Below are experts of layer 3 (counted from 0) of a mixture-of-experts language model. Rows are named router (the router's row for the expert), up (a neuron's input weights, with its number) and show model dimensions 0-31. Each number is 128 + 32 x the weight over its row's rms, rounded and kept within 0 to 255. Numbers have three digits each.
Before each expert's rows: a language model's description of what the expert responds to. This comes from a sample of Wikipedia text that the model never trained on.

# expert 1
Description: Capitalized name beginnings. Capitalized word-initial pieces starting names and sentences, especially place-name starters like New, St, North, South, plus The.
router:106130157109138162174099137122150157191116084118124143074089120149081174092137083122185171134113
up0:145125089121137204158150169059166104106138064155133148107096099136123166127063118059089173087142
up1:074129164138148168170142108122196146062137113128144099117088124140097126062169138163153133089131
up2:147131126148120134088109115119135166122169071104127182073163137151111127126091134131108133104144
up3:108131074143103111168130143128083155144095156101108178119148121122099112133104091157148195126123
up4:137121144140131085140177156075086114142103090128128110132153188119121151093183103155172107150130
up5:011099142140138123099136163159111138146158111154085088088159141128036152099147143111162135117168
up6:113130131054118141159124103142129133158147165130120192121085154131087140116160115080160114163107
up7:182075142151134081118099156124140121148106160161062145083148078183124161134143124171181160105103
up8:139094129132136167119089113175096125223175135065128156158103200181090152153120170168139102082105
up9:137145160078185152125057187119167167110124126177130117134135188154123195111133108124116195152107
up10:047154078145196136165124131089179129137113112128146148126097146095128167121136156118105148192173
up11:151071127100091199164131124148213095083061091144108038114118115088163140118181103109094128093118
up12:128125157113130148149104146084127116122130125157108138111108102176142074045114073165093093213203
up13:087118142077136163151117106140184127162105130150120184067082140138098103153181093080126135180127
up14:182142112100098165157120069118102179116119093130152134128130133129096101134140087081119122093138
up15:148102173122124118136128139111083181164153119091084143145085155122133219128103062081183142128159
up16:124091136149185113178145175094136112140141138151101144080129184158071170145189155106175123141101
up17:054124123146122155116114120130184048137140067155104182130158145128117130135160085162161218127071
up18:100150099075131216149095154153202124137044073189130108102103169142118173099168160114153158098127
up19:097151161127127099146120132167127091109043121135064143127144188136091162060118158103201094132125
up20:122182190138123123142117081135137101170135127146166090132133142161139144087093138174125155102165
up21:117174157098181144131072172118181133087143090133117174103143122111088186087133092129170132183099
up22:125101122177174172205128148091139087155157116152136170131066116164071158139144159087152140124133
up23:116115166068096110151141093105151121105085060155175125072089094114163090070115144120141134102177
up24:163089097160172129125096126131160149141153112072112142101099114136097128113149176152142198118094
up25:131120134104126106122145150172076114088128064186120139104104128125135111089162121166179156076072
up26:076158101091168157122100147075121144155114113113165115124081098120123188112150133103165161086111
up27:094117078090088184120132120117193187158108095164112103092125105126127109125133165128150172218124
up28:192133152119131160212145138118181161067119106084155204072153149189148111145146155174154136100164
up29:043071141128100141226145131134183074122130124172144123105123159096130124124170130091102137110119
up30:093143052145195139144109130111081122147080133109158105147130174112105170068126113093149085149082
up31:122111155139097196159133133119192140085136109087158131121139176145120118111149083099122146149105
up32:132088121102197164158091132118193156110135102084172107163110193161020183104110153083122166128124
up33:115116069101135151092119185082138098087152160155119097107086083174143112106101119058119135147100
up34:085141156094123134169114160049180145114085109101095126138164103125141152099152140144107198137099
up35:152137115131090131172049106141126124129044163103159122092127155147111142104129201094113116108152
up36:093098138141170121186128131161127137161150130102150158094134148127149122118148165147118192185104
up37:131105107114100157126156097081150070121153085130067187113141163089091145114120056101167153097149
up38:108148113069130140104127164118117173099090134116112181066150130138139155068130137122161153169141
up39:084119144074119142122113119138135059148096110132154186080161104190164114106152142115141114117118
up40:125089139152132182146122166142130089153134095063116127098096115167093164129179119131136111113110
up41:136112079110120131104136165156139093154155122090044148173142169149122149091136101130101131114173
up42:083140147033138169069079095093152155118169143193156081162095136168135149078140079143182142121152
up43:155141142125146160104101138167174096140095141133146096135101129191158170097139093098146100132113
up44:066113141147132084169104106074112142121107100070117117144132161138113167115143182176114127161096
up45:155122154098109129103113090113147109151086140133163120112109098124108108097101109114129140156092
up46:143105101127143133103165124105137058103147129174136102136130100106143156073174102141080120088082
up47:166143113134141117143182121142132103152117163097085155104128133185111138104165183077147103092130
up48:169114097133121170136070117130123153163093138125163158121094130140061141077073091082148102139111
up49:144196182077079105132099089070125137141137059113130143140102154111136135130122081066121208091115
up50:141124155148141098135129102105108082121041089118114170130084126139157185093143137136150117146117
up51:135166126068113187104114100123124165094115126079126171121120129144096096118135107115116168130130
up52:203108068165098108158106099109123107155145141150152164105095133076138157153154065111150123166120
up53:182098146137093182160154166135082132142094123109096134125116100203091163099102136176170114146155
up54:114126140076127171124114145119109182180158077121110134067114093131147143091175128164119162113123
up55:126099087204162153146133168122084118155167098097120116143095104125120123115126104117108102058140
up56:172127103120110151150136131150138150109156124111141208124117157149123172122152166138183173157103
up57:126149109175159105158126111049128127145132084136106194100108151135085164115141061123179149110046
up58:093129148129116126145154146171179214136111128152102108117122118154091129129090118113175136158128
up59:129161134132068184153097120124133063136105126107114148070181196151081105113082100088136164126052
up60:173142140129119174101114121124159074151153082203111121122119081103119154081113174122112137097113
up61:091113136169203138094088211156108151091183141149075151095116210117112162095150138141169072126069
up62:180179129080120206130098153090182154086131102136156128108072097133141146132186137088091159125149
up63:146134119066110175112087148111156170155143147120130116133111130152128098128077125086134111113144
up64:119149118128156140182106125078121144175099059106153162115076168098098095135197155164082144149188
up65:108141112103098181164131089118176167149045108100105187133131078124158127105120068184074219155180
up66:122184117077144148157123147102190173121091111078142148115043127140123168150155095105130195182095
up67:123112118154108117157148143125120150129142153110071165101110143133111156124130107149122133134138
up68:129180112133107128137104112117126212130138160128111162086118153149125122123139126088118107193083
up69:099159180123121146133139130142098179182140152105169159164049132134120114073170135140168129096104
up70:113126178096121100141058152141130109103035111123119180111140102176111100116069154102138131180163
up71:124063127110156167139130159092111179158110090111144152065101166160146165124122065141134171113168
up72:147039147145157093147099175127096076130126088116131164108131129192026183071119170172129080108138
up73:066060143074152137158107137061180147105136123146147146096142112157122102110142136119163131156131
up74:098098079153169150159135214137104088116158116079068117125026120134130147109169120041111150098095
up75:124089160117100131124057126151146152146123164132136135157139120167103184125129119094179147171127
up76:106124095094165092079134126099095154146142137070159130110109126179165145125124145144159169133239
up77:139062156015131084125155100066165111100107152107116217112123154127134149092180152159124133123170
up78:103070135146181186192092176084111181127162098111155133131146161158096115131116093114144125191157
up79:097103107116121103180163176126100111110119120156146135071146121118140118073109091118129153174110
up80:136160151117145180098125100136110185152202083155110115145079183132116125114141118093163098104144
up81:110142094086117141146065124110119182104063135154085125077081076148122137103080128097101114080126
up82:137112146098125133092121126159097066151130169156096129123109120122140152088128163158123184062070
up83:100133169115110150153143132139104143080173097116117124144102116166094138085128108157107128136134
up84:124128103099137115135157125121147187176163100114068165094126090170120170093185147167177133142104
up85:143142079136145120167143199072140091149176156127169115185116149135080188128154084128117144079092
up86:147160146115202168210101167061137148114070109079133097091160118131091174116158136071147150090098
up87:062090126098149164163111146159077138210145119172137157125149120109117122102099077140079213126175
up88:133162089169121109210151107138126091107156118118113186111135087130133091105220124115090203090063
up89:097130163127114166099127173110087083130140194142067116103152113158133113077059107124129094186157
up90:151101096091134140168080117173077163155142115106133138126095141138087132117147121020179175105122
up91:082180134112229168153045105130158156108069089133126131087133162149118115101129138159178163149134
up92:112084177111125157122097221152124172138107133145101167107026113139107149129082170159099123085145
up93:183087146177120157132139129122097125069118121094032101116098098137103162103148112129147102154137
up94:159165166098099119139103120137105171204150117085162103104114105192133132122139141132110164089162
up95:091099132123184146116067155061132094120070102137124113116133145116075123119159104173166134135146
up96:120152059177180175067142128099120162095170098164092176125111134092130147106136109111128153089127
up97:105140097125169152135061190118140100145087069155166092126106090093145147110147110059125131104156
up98:094086138156191151184167189092109071167169119111133162128098092139088116120188142113134122086161
up99:128098095102127140142107127132163183184144150083125115120110116063083130149156103111133180116136
up100:105067117176150118131154178124124101131126122163121150084126152148072210141177177155102102089119
up101:065139149126101094153138135123119123124093138159134134054124130115148131107136110126133154125164
up102:133078112153131116144127061113213093104140147110090133079180139157097136124169158112168175119073
up103:077133149116156162136060165073134173114072131080158075062121142134122142099091138057123135120096
up104:136105128095144151143142086154211172146088073077119103095140155149102205109115164129173132154154
up105:137158102172144100085092117065099092163133087065117139125083145163096165071092146135140145106124
up106:114099117137125156137150152140126166154140047096118146113129086139153138100130079190154109148123
up107:113139119129111112142086103144189098143113148080175125105152190167120099129093131141158135129093
up108:113151124138173108154079178117111032127125123122138124108144123113138132101121063116107154160102
up109:120137187092097117145122154162102144132144128108110092125078190159151124117101116120147137130126
up110:172078118089137172114113123093076130142107150109080185089113098117127177077183123105130111164181
up111:178134132137165147149090147134197156187150174074119140128137104141123137128105110115166086132122
up112:117164070121155112127080133139145131149103078112123113138155101174161195118140065089159188103120
up113:148098071152126163151114141137092198162120124083154108147109171137115159108135131044150070116068
up114:111099114142193160169125152127109117128110099133114133144118179132108136110199084107134125137115
up115:083076108122068132107142146111162065105165132158087129138135195119078133122159178080111088120101
up116:102114131114161135144168120123126188143086139153142136128056052138139176099120146114127131204162
up117:154144071143098162093180110122125134063145151071094125140118118121101160138140103120143148101079
up118:135154114130117168117096100144189079108098176102060089099130080127105146121091147127180077162118
up119:163089101104158157124075124130118111140124100145164133116130133117151143051085068110110122174177
up120:145152139120124168086121127115108094176104091107076106141121153135094148084154128157169109144133
up121:171072185108125124145118151169133121119124149137095109121041086120131125125128088161134128103119

# expert 15
Description: Function words and list structure. Function words (was, by, that, which, he, were), heading markers like ===, list-item dashes after line breaks, and pieces like n in names.
router:109118144092135169169100142119147157179113088107123150073084138156088169085140098104188179133112
up0:106128124172195134204171156085165128153129110135153121103091115128122124137146106098127130081137
up1:124113133126180159126135108135126220150186098080119148072169103111115152030133143207086125165160
up2:128130128146174107145127156212141114142090111107120145083154177114128109091085083102113129143175
up3:130153130173123102150116161151124129116167123154063158095128173114112143141094112109110124131061
up4:125062135121108143157118157119123113167027078145160145115135153155094147115117132121135118127106
up5:104151168163155123145145134139115183151139070155081183085087115156116191082161146181145109148094
up6:142111130107098230149085100174154060123092111176135155085131148097124102118192131141062157148099
up7:128127154128162173111105193096158131134095103159189123080113112168093172071182174120130095098114
up8:161093071143127178169093095150103118140130072062142168111131146160112120150142120129201118124083
up9:106112179070154152149086147148203133138107136128118050107090107112100161121143099116095107097134
up10:078107101170134116139129155111141064171085109114112136174033140076112108126168136097111102101152
up11:164101084134128177156124139143180141109067097154147108120123128107124145126140096105082169075121
up12:116118142083155121164125191108160240112102075091155181114102093158150109109122119131135163193161
up13:062133144133119141131137177126183117211094088117196129114081218136107116144147058087132174198164
up14:149165117107136206138062124144095141165124122103103155126068124141161106135162137097147145115069
up15:096100163082160127149122187124105139169131089124143167079110133168148137118112112088117168139157
up16:108119109146143163141116173089170108159124144123124106104096140165086117121213139212110122091127
up17:168121152119138185100138141116167093134068144117081151108154134139119186106129144109123128187045
up18:136137136079143161167104082146143112167081054131123091111099144148082177126157119164205152140141
up19:121112114149112130154091124112190120174118101117089115141142152127108139091121100141159147124117
up20:115139130134157117107054092178100127120103125153155116095178060109151145125082106140112175116109
up21:138193091182169146197121124084168144124135111157155157130159126124108186096122096138169129226109
up22:120073154115161172166111125070124125154122145168112190113069092131123141135115169119181098145128
up23:082192107073134139165106063112101139185053096178162148100133098138151106078119136157116095107119
up24:125156105151137153173100145152117111148116116131158084127128147131109119131159057117159145139144
up25:110112112155079112175179159158109066135144086160072147089150180074123179100134093143138163127110
up26:147098073153148174162176158094101162163111172119143086101088123129099169116105132099154097172114
up27:131095125124134155142111137120193160147146131143141142110152092156109112116117139180114176186185
up28:185096079113066133166087105199136120165156154115146154137151147155103117151075102170105111115129
up29:088139159190099128174089139118144105123143148093117156093101130180132129124113157149154176126118
up30:139093094119132170130109140096116158168034140127148118062139132164117135087124103102095138116133
up31:166124138163139150158120130149193193176165112072109114100124126151060145130136095103142099116169
up32:098072133153203094163147125152134149093132109135106101136118163134070200127139131128160162104152
up33:130126072097205083147137152135108104123138122216071138111137147152090178139108122153113104109140
up34:081172103091114156193110138078096145124013112144158121101127106125130144100148075160177150165091
up35:100105140141145140152041103171163096143041085092183172120147192149091139117147128134143178085116
up36:131110107101104109135115102151160146161162084125127115111093147151121136134146146117128139134148
up37:153133116188134174134075098111146052142109129100125127109111155081100176111129110174209119123139
up38:072118130076136142132086142086196057132093132097150151101158134130089101084151102185090103149171
up39:078096159139137140178124137171088181126067154133170192090116126142163115121121137110086189119140
up40:144070156170189119177182172146126126133144110118154152079148121163080150110120109215169102179165
up41:077167083093141153122126138091118104193134115137063156155076152088066146122217096105153129150145
up42:096147118085214158109117108130114196149097069152080120122100142128135129092178055128137136096125
up43:142146115142145212131102098128122079138067135164109095124144105132142142118113082101158114115133
up44:100115135145115105148138121098106045168142158121175067132164204150108127089084117130131105125115
up45:129085132076141128106153144147139200178116074154110116072100091118137138101113116117138119088108
up46:088079181168176120144166145129121130064136056085127129123098184110086153100140113158112168098134
up47:109175128174094109105196119124088164155166104126100139101099104132128136059159141148142125077132
up48:143100136135141122152093107102091156157125103091136150104059133100111183074115140130112092142080
up49:101185138087110127101075080125153079147128123147155162141134161107116146091131107141153138159172
up50:143140138148154052156121122096097099127063113147110152123122119169117182116172089199122121123190
up51:142162180090133075113122147153121171107116148115064185124062136127184126104102120070157161122109
up52:124142104101130037147097098155147069135089097140188165089158189090121181137158109156180163124135
up53:101098091122160208165149197110110139145146107173097109082096099147122117115160120117146130161099
up54:081170120154136141174128135155139164117194092127110163108152132104071143107149089202155182155175
up55:125124103206159165157170146162068128165162079117114077145132077119087135093081101112118107090147
up56:048138112055141119130156128163130192185116098161100186106109156118143143093144113115167083112142
up57:140146091153155076207146093081108174160176131154154207130097121142128199121131105181181107117117
up58:117110169127087161085123175153148152154131137086092119102134126125124112110102131086178098130117
up59:091094134123086098150099147148130143122102138097129114120124155167080168141175096100075130141080
up60:120116094150120134168146093167138146160107136110152133129093202122076173135166114163176115085121
up61:171062096123170174111153125116090133134187128125107155094091128121121191099176133159132098092101
up62:131134101088180138188147143084170124127100127139147183093147088135137174100133121109108164127093
up63:102163110121110089164077156084203113129153112083198102122127129143113118119104093143076142112132
up64:135058122107121137167173151130156129175149076100119137113074180094091113140218105167115149121135
up65:139141121084129143139082086068163202115062111069089179122107110145114147132137127117095159075114
up66:099128095101098122121124113159169141158081149115174138155072150127115170128169131086113158130151
up67:141148117179115098141168108106136125158174097193081148149132127152138146112120059157103121126106
up68:116115082129149158150083159091152122205117121123169114096127097112061131121160119103187131153107
up69:142126146160153144153102137123102103134125084152158120140112124110099149075243123129138147125094
up70:079109145137122117216133148148118157144087095127131124094137111100086123123149079142106114099099
up71:088059159056165106140098202133100086193109094160124184106092191187147178131176100197113139116090
up72:175084099141110156135139157176130132164136129128081134137096096135108152119135152189162136071093
up73:107098139094119082150093136096129145150096122137134181114116098139132140130136184138161107195156
up74:091083136145194121168121172141121113149144122170087143117049111141154152140201110128156120059089
up75:145093152120113165192093116120125142178126160112132126066079156184117134151163093120152161173071
up76:198089133065140118123099151119090108122137157095092107095164109154161139097077110131179158122119
up77:171084132068106137129106097098158073140122133108124183107121111122070140142130112114079125169133
up78:116105120141175134150112134099145181140167117117164166150136171163077143123148120167184126111117
up79:098137183130104144142142148085109103140105172090044159080163186139107130096151133179138110181102
up80:144137134110144192132177120125149162125130066130108124091080168096066118142161089113165175131124
up81:096161152090099113147149168113114214103125104161076128078117150174151099102104094146131176122083
up82:071102114115130102151152131133147105159154093148076147122175128133074124127201072179186150108089
up83:072138192127126190099135164093101048123151130096124112116120112148085113051128131147138074084154
up84:084136085119176130163156171123138117153133057130130151098100161103059153129177118135168121162144
up85:072176066156132124153095121163151159139115128115129086137147169120086148123135112175151118107134
up86:148157115137172255146040142136153141125164128113115108116147186140114152119162110126124131108157
up87:046172129055121137144145164136135170147078055123084141079146137093121173081095130115143152144097
up88:106101085117100114176091157139080166116180127183161161137132128146094128114112129157149149135107
up89:071159158130179099083127127141108091147143114125129135146154156070109136086097087108175174185167
up90:170132101133129164127160179099078180135143110114098148116069068137164122098110118077129103139124
up91:140089101121131133239082138124140165179114118087158137114077176143113182125176146172120102143164
up92:082121174059189135127068178162147132114104125135090144112108137174157144102114137204159145173115
up93:150134135163120101102127122134109108123162142144146130171125053112089174139122080172138106147169
up94:152132110185137087174113098121081179181092125092115127112135196131076165117108090104189149129086
up95:118153157122127179130033137106201130152112079125058101134122111157117097136118120135158150188160
up96:115137151141147124085195130125142128131137053107092160130098119087107177092138129116126154080174
up97:084138132109143163125064153113121085156087138181153100113087061087152127093129107087090127108132
up98:079101156197143137181133173092141148138129106128160136106075150118105104132188108109123086071160
up99:084122073116136124207115164146136150179145112086125116124121129128061138118144137134108102172130
up100:102117166115175172139162160087151169182100090163134220069127160180100154116126114140141151157140
up101:053168161107113078159124129125162138121104136188103154088116124141149107107113119163114199160150
up102:113116136124113145126166159135178045102106178109113106108152118124117133124135157196187154160107
up103:100120140161102176172126155123200093163136107169130126092175114121105151118132123176144120121101
up104:155122121060117163156155115135181176142169073130119123149048083125093111138176077107148110126163
up105:119109087155088132133114096145148155098126060163119102121099160156103146109079096142102171101150
up106:191097126106129079131103076177107116174056089068140123099152109105163150079176098166114121094090
up107:132110109103124082190135125139177148175106115118207124115160200143097140125109163133111118132126
up108:146077091137135107126106147128129073086089090120152108118101196177155122110157106092166118119167
up109:157152162152117127167123144162070105168119134109159140108145140227110147136129154124113106121085
up110:177090186104096157150130155133077138161092160117117227148096097162120166094139090108149114164162
up111:142121139101185168179131131095174199123131147139159111102152116147099132121137049127126082127155
up112:096136117122212131145077125104136102146046077102171117134127069150146182058173121184100136149133
up113:139090106095150176145094119101134176131038079101157163100088128167115131123139101135122096111099
up114:148077115110175181163049195108125114191099102125139154159096125126103145114142136160159151165090
up115:127129096138073086114143138128164135128162160088104143100188168151035136115119118144122159111080
up116:148050102124182161135085187136165155077093110192133118128128108181153120119121109101106150148126
up117:139161124169131165117103135095119057165170135082077135127123144131080127143112065138132104112105
up118:121190122144143186124092142134193083124117165130065069089141100170107165094110119089188125158070
up119:150179123097159125134060129118140119160105112127145150080115101129107135059107136119135125182107
up120:134177119109141104135126148146196156141058094144153078134185178150111138069140071181148172175167
up121:138107165175110101199096116152111121161135143172106171149077076172069209116144080191166083131131

# expert 3
Description: Mixed sports and name endings. Mixed tokens: sports words (Championship, Final, Gold, Medal), commas after place names like France, single capital letters, and numbers.
router:102127147102138165164101140121159157183110084117129156075087130162084174085143096122183178125114
up0:099106121111134132147107127095183155125156093112138136064138153165152130141132156078160187218123
up1:141122201106136095098123070135142156125185079113117108126113066161113189074166146146139175151174
up2:111138179133127104120108142116132107135143099089132178117126140087080072135098067103115183152097
up3:087138113091095080167114118152144185187195097169131193123084108093143108134108106140076205126115
up4:080139153147122134157163188103079127160089095119124160065128140120114133103090133140182102139133
up5:126150112149155121192128129160111205190140120125143154099096176084087165134136103118196165124119
up6:112118128046083199163113154147217130108114140113123065130077134147106064109170090108106139132082
up7:056120171081108132115072147129127150126113157133119089159150114185126127107089121155168144118116
up8:089138092157100170150040095146061138151136158042115119129107235183124155140102106111130152133118
up9:111128208102152183130106141145188126093107121193146130083090147151125137098101080129124138204088
up10:061096052128133091121090169121187073113091131166122178107084142107117140117130125067101178142129
up11:172086131135145220125104132135144130080106085134114118111099122113138147117142091067102177115101
up12:119123186110207152177118163104156121107121140157104145077141076137075106066150090212166109155144
up13:112090137140139188110153137158077189140153171118106182139083140171133143148156135137172176112124
up14:138101135118135226142099090131110190179148132091134124132078148133094092126178063097117110135154
up15:118131125109088125129144116135106170207139070156118147111109140121131139159164080152155200091162
up16:125096132151119125145095179080117126152145153059097103104114159173049101133177171137108150122155
up17:160098136111130145193170107147159081118111139101086212097113180102075119140141134127154176094082
up18:145082065093111164156100153128166071166034069082133111157169116167136147122210064165146202122139
up19:089146144160130148124149130136123109118124130113088142124167142123068133094050139102174125153114
up20:131172115135069106160082128123193057153104076113176144132124162131123117104114122102141172134054
up21:173136143124152124129094131061111105122142088168130176091098118121117143074090140138195119200107
up22:109096194128145198180162180094128162133135097140135167109068110165102096133125157146138122140151
up23:124143140065100137153153101070112149134094001182163164137141131126162134096097095144123131125157
up24:147093145140129168138129138147116140155128110099111133117114186177109144101166069158219117134116
up25:136126186166062085142179142106175059160120140140084141131160166090104141130087111158111135131086
up26:113084158068091155125154111076108148086125118133140097072106099103091162113120111116158141137123
up27:173099089112113127177122153133142175132119146161135137103139131131109091135095164129127172184100
up28:181083190118153116138134114096181147083132161116166135160165169160170124173074081168116160140142
up29:090123163117091123153136179108137098119127137166153167133090202149130120105089150161169119156108
up30:144143114141195149124123117129085107135065166078102115103123173165106119041117131097140124141121
up31:126119150146122151102080125151122131160144105068105084103106165197115117116144122093103099131117
up32:177071090107132145131079099158134191097094062092113122132123237191075183120128151153100141070139
up33:143093140148110089091132171137092087108129127175112119137116107128123136117107108065113116178112
up34:131103066053118172142107132098089179126005128093131127121103114155149143108195135149139192111068
up35:158135095097136180137045147150149066156048093056178121098113136123113157135171136119133171114130
up36:111083170132165144148117174158147143131147127146095129125144135156114125113122088134159125204149
up37:126154094161075142120064125100131096132171099117096123139096114114064197122092086076147133096111
up38:149149120051090112145139112068168118108065125089158168072110106132130145089161145160084122177163
up39:114122151112103144172113147135148105105111106157136124105128062136168099102128092101082144127109
up40:167116199116091152152129125155144112166140123118092140112094084113102149146140102108166130187133
up41:107181096112180122163145125100146114143182126140120135109161129121130129115117131129143166177085
up42:111146194084125165164123103081090208143125121187088111130075145171159163095154090127146124143185
up43:152109142133152154110026174099135100120105115123151103116035157153122185112150172069135107134109
up44:071101145122089149117084154109137024137125110159191114110094141134097088082133172147171126113076
up45:191128129126090151134113122153129147173199166134078104115143110094144117099092057148178126135132
up46:131167176141131112129158161113085091099154096119114134104101140107086112059142093145107105164094
up47:132140094145155095110171128151094149165125129132078167090132172151121127103082146123132157132149
up48:088111167101111142104088123147090175204130128136102093092097163101120172113094161137126138184062
up49:143160124119177151134093151074134181142098039189158125103102069137126151100131064108113205096144
up50:152124140132147075187148150066114119124061086121125132098122106104145178105143107129140131151132
up51:160121130088185157197068114112100182175159112073121119143099091154110125109130139094101118126097
up52:139118141116058100166011094138074100176102117119135122081129186122115193124174135111119117126095
up53:140047124135179123116206125092145061119128129120186200093163145156117116117164129161147141106153
up54:109121116108162147157142094133178153151179164132099192087114135079108084112150044168138175135167
up55:157100071214161133171165157115071121168156116082148085133107106083068117121074130115128126098104
up56:142127091114141165093133125105116177185100085155152183100128111182109133115162153145154178111165
up57:118162048144135130168083108116100168178110106142125152114081128173121151123118122127168160096119
up58:123134166185201128076171176134135119136161182152044140078113134113035183089127142113206111179091
up59:112131150151131135165053115162147088131118107146072094028149140188110161117186122108112160119076
up60:155095062124168141174152090111134170187160093176135148189117135111080154130130102090164124085117
up61:145115120121133212104103138087130138163148158111085157092141137138170174093161108164117123172099
up62:164157099074153124161145163066200105121161062180121159112097106191130145102092161113097171152106
up63:076135161046125109123066114092165135141121140112107126071120150124108093116113076137110177148152
up64:142132164163112126122144185056119075146148134112116181094083126102121117142191140163156170129099
up65:129125129066144164192084105082088153106033104056139154123124152141193127105138137149059165104158
up66:062112133103143131172149150134179158118146147123133148120085075123104124125140063102105157214177
up67:166120175148132084159139122120139150178127094126055153151142165115072154118049115165152172183080
up68:155113062158185209121130120065098167149105131086192135110135177113093154117109128160079155143142
up69:153127111121149112207146125142101159134077182075088165092161123124124142139166104114122159155119
up70:103142180165098138120089147110157135109100079114138181078112152143066126111108133077082172126097
up71:126111126101137159123166147141110097162146107144154183120127227187137160120194103176090164102152
up72:124086123168090140155107179086155100131148151158124164117095116141081217115159129084146087114133
up73:082102140123120084131111135095113157164076106165086175103115136127140151148166102138141114240113
up74:093122110102106143104139182160100117108169087152068138171110129076147106089136132101154136120106
up75:160125162112104139192056122147107169198158169157140126098073151170146192112162086131182116121098
up76:137089104105216137139088159178072155133137114104147117091171157190040160060091119138171151157131
up77:152088170086115139137143086050093134108097144106143168054091137123106169126159086170119119171171
up78:162090111130201137107104156113153110183115130082150103145075142152134157126150078125099125124180
up79:129115168146146102159102124123112138127086120125149141103112162089101192098156088137133164146078
up80:136123172114148190114103104117077188130121048098075095140078177116134133124154066115133105124155
up81:111133115132107146149105146172108232147092124141080108134074117165099124117120173065114148057131
up82:125081165110082145108164099149077086140189177127095177113121166125100178092129122120141160095099
up83:103166175084112117139128105122190121133067109105103148098133142153133141090143158208123146141118
up84:121115131086170133178105125107183170182141090117081160113068143120097167127120161105131125187098
up85:174171085166142141165105146114183114135137140047158075126109187124054142145155111085090125131107
up86:150169116151153141152109139091167177143156137086114149137084115156116132106185138041123199159114
up87:041126123048119165186114086144127184167070096120161172148139150121101084108076119124107184097125
up88:149118124131131146146136167133159134091106156127195102135131096137102091107190144089075104107117
up89:094148170072115139108173153158094129104084099162114116085126128140120120027094114156132142168196
up90:117078107091188094101124128144127149210118099062114146121099123132103106116149128110174143121187
up91:098065134097121122172093135120140148105130111157186115148094183112101129137176133173133134110111
up92:133102145119133118135115198103145164131114091118123117151080104108070153127076104161142131201152
up93:111119121138118141165139138091062106080095165101127165098064098063157195117137160162140104131139
up94:118179120112089132167099152155180109161157070124147101096120179146158115124115062143158148122125
up95:100116142083124189104076154097137096101118115094074114133101151079126116114136107078118158146185
up96:116140085112155179129133120114147118103165092127059134112124168079140176122133059057162145205078
up97:102148154119149116133101154079149080157109118140133092154095102074111130094132108066086166132134
up98:125079137118153119142114170057083176140065069127156149145083120110133081149196120126133135099123
up99:091106145129185156176129122111104158114117135131120167093178156126118136137127086117146177145144
up100:094075150113170134145165178120167136150108072176141207079116101104104174105134144183103107183183
up101:078134182140105078168107121133139119144124114156132134096098139066130134114144052111147172135150
up102:114093141115130125137102129092224086174116183083120111115166174124065141130111102134177177128155
up103:119157139117111121135116155115192098144091087085140115058112120170125135083107151137114101146110
up104:175116130085172128134136124164161120133094054133072105164163102179104183116113103123137184145144
up105:111157090133105127130110144137149074114118117089143098120099127171092137115092151102091123120131
up106:111102126090117102131131103138118121160103124126119145106172134127142148074180126186172133191126
up107:151107125089129153142085109107148103143098155084187105107130161131141090123124083098139118107178
up108:115089101135167092110130165135125038131159145096098104102129149138132118117119160108121158076101
up109:118148155099087076149143123152117103159077135118170145139135133146108138143112114178167154154137
up110:209135089084149152116137174168101112124084150114118160100065161101161147120147159112088098144141
up111:150122154111143193101073096102118141178169151108141126118108139137057086121080090094129073139122
up112:151074100136138166119140170159151072121115075098158089144104168159109158098148120163143140143140
up113:141091119111080217140111130133098171120067112111138098157127156120128145109121053149126138070083
up114:104143087124183131163119154153121084149069100134144108143131129111148176115145137118101083142120
up115:049138120122131111106111126104152089090151103141107165103104171117093168142099133114149164131109
up116:134091138125115134107122154132097159111105095165098115077101105129098124108106116093140150137128
up117:091138143164143156103145167152152094147158111090078117107089131105110122107137146081089125102080
up118:160122117123121130142103127128167107137110183143102114144144121139107132116124129120153116163145
up119:118112076115179146092127128120121118154133092130120101101133100160117111043125113113121109152175
up120:141098115113181146167134118172107098154066113084141109114113141119094130081146133168105152114107
up121:122104147140107096121123156182103111176095148129088126138073069051112128137123092099125085117181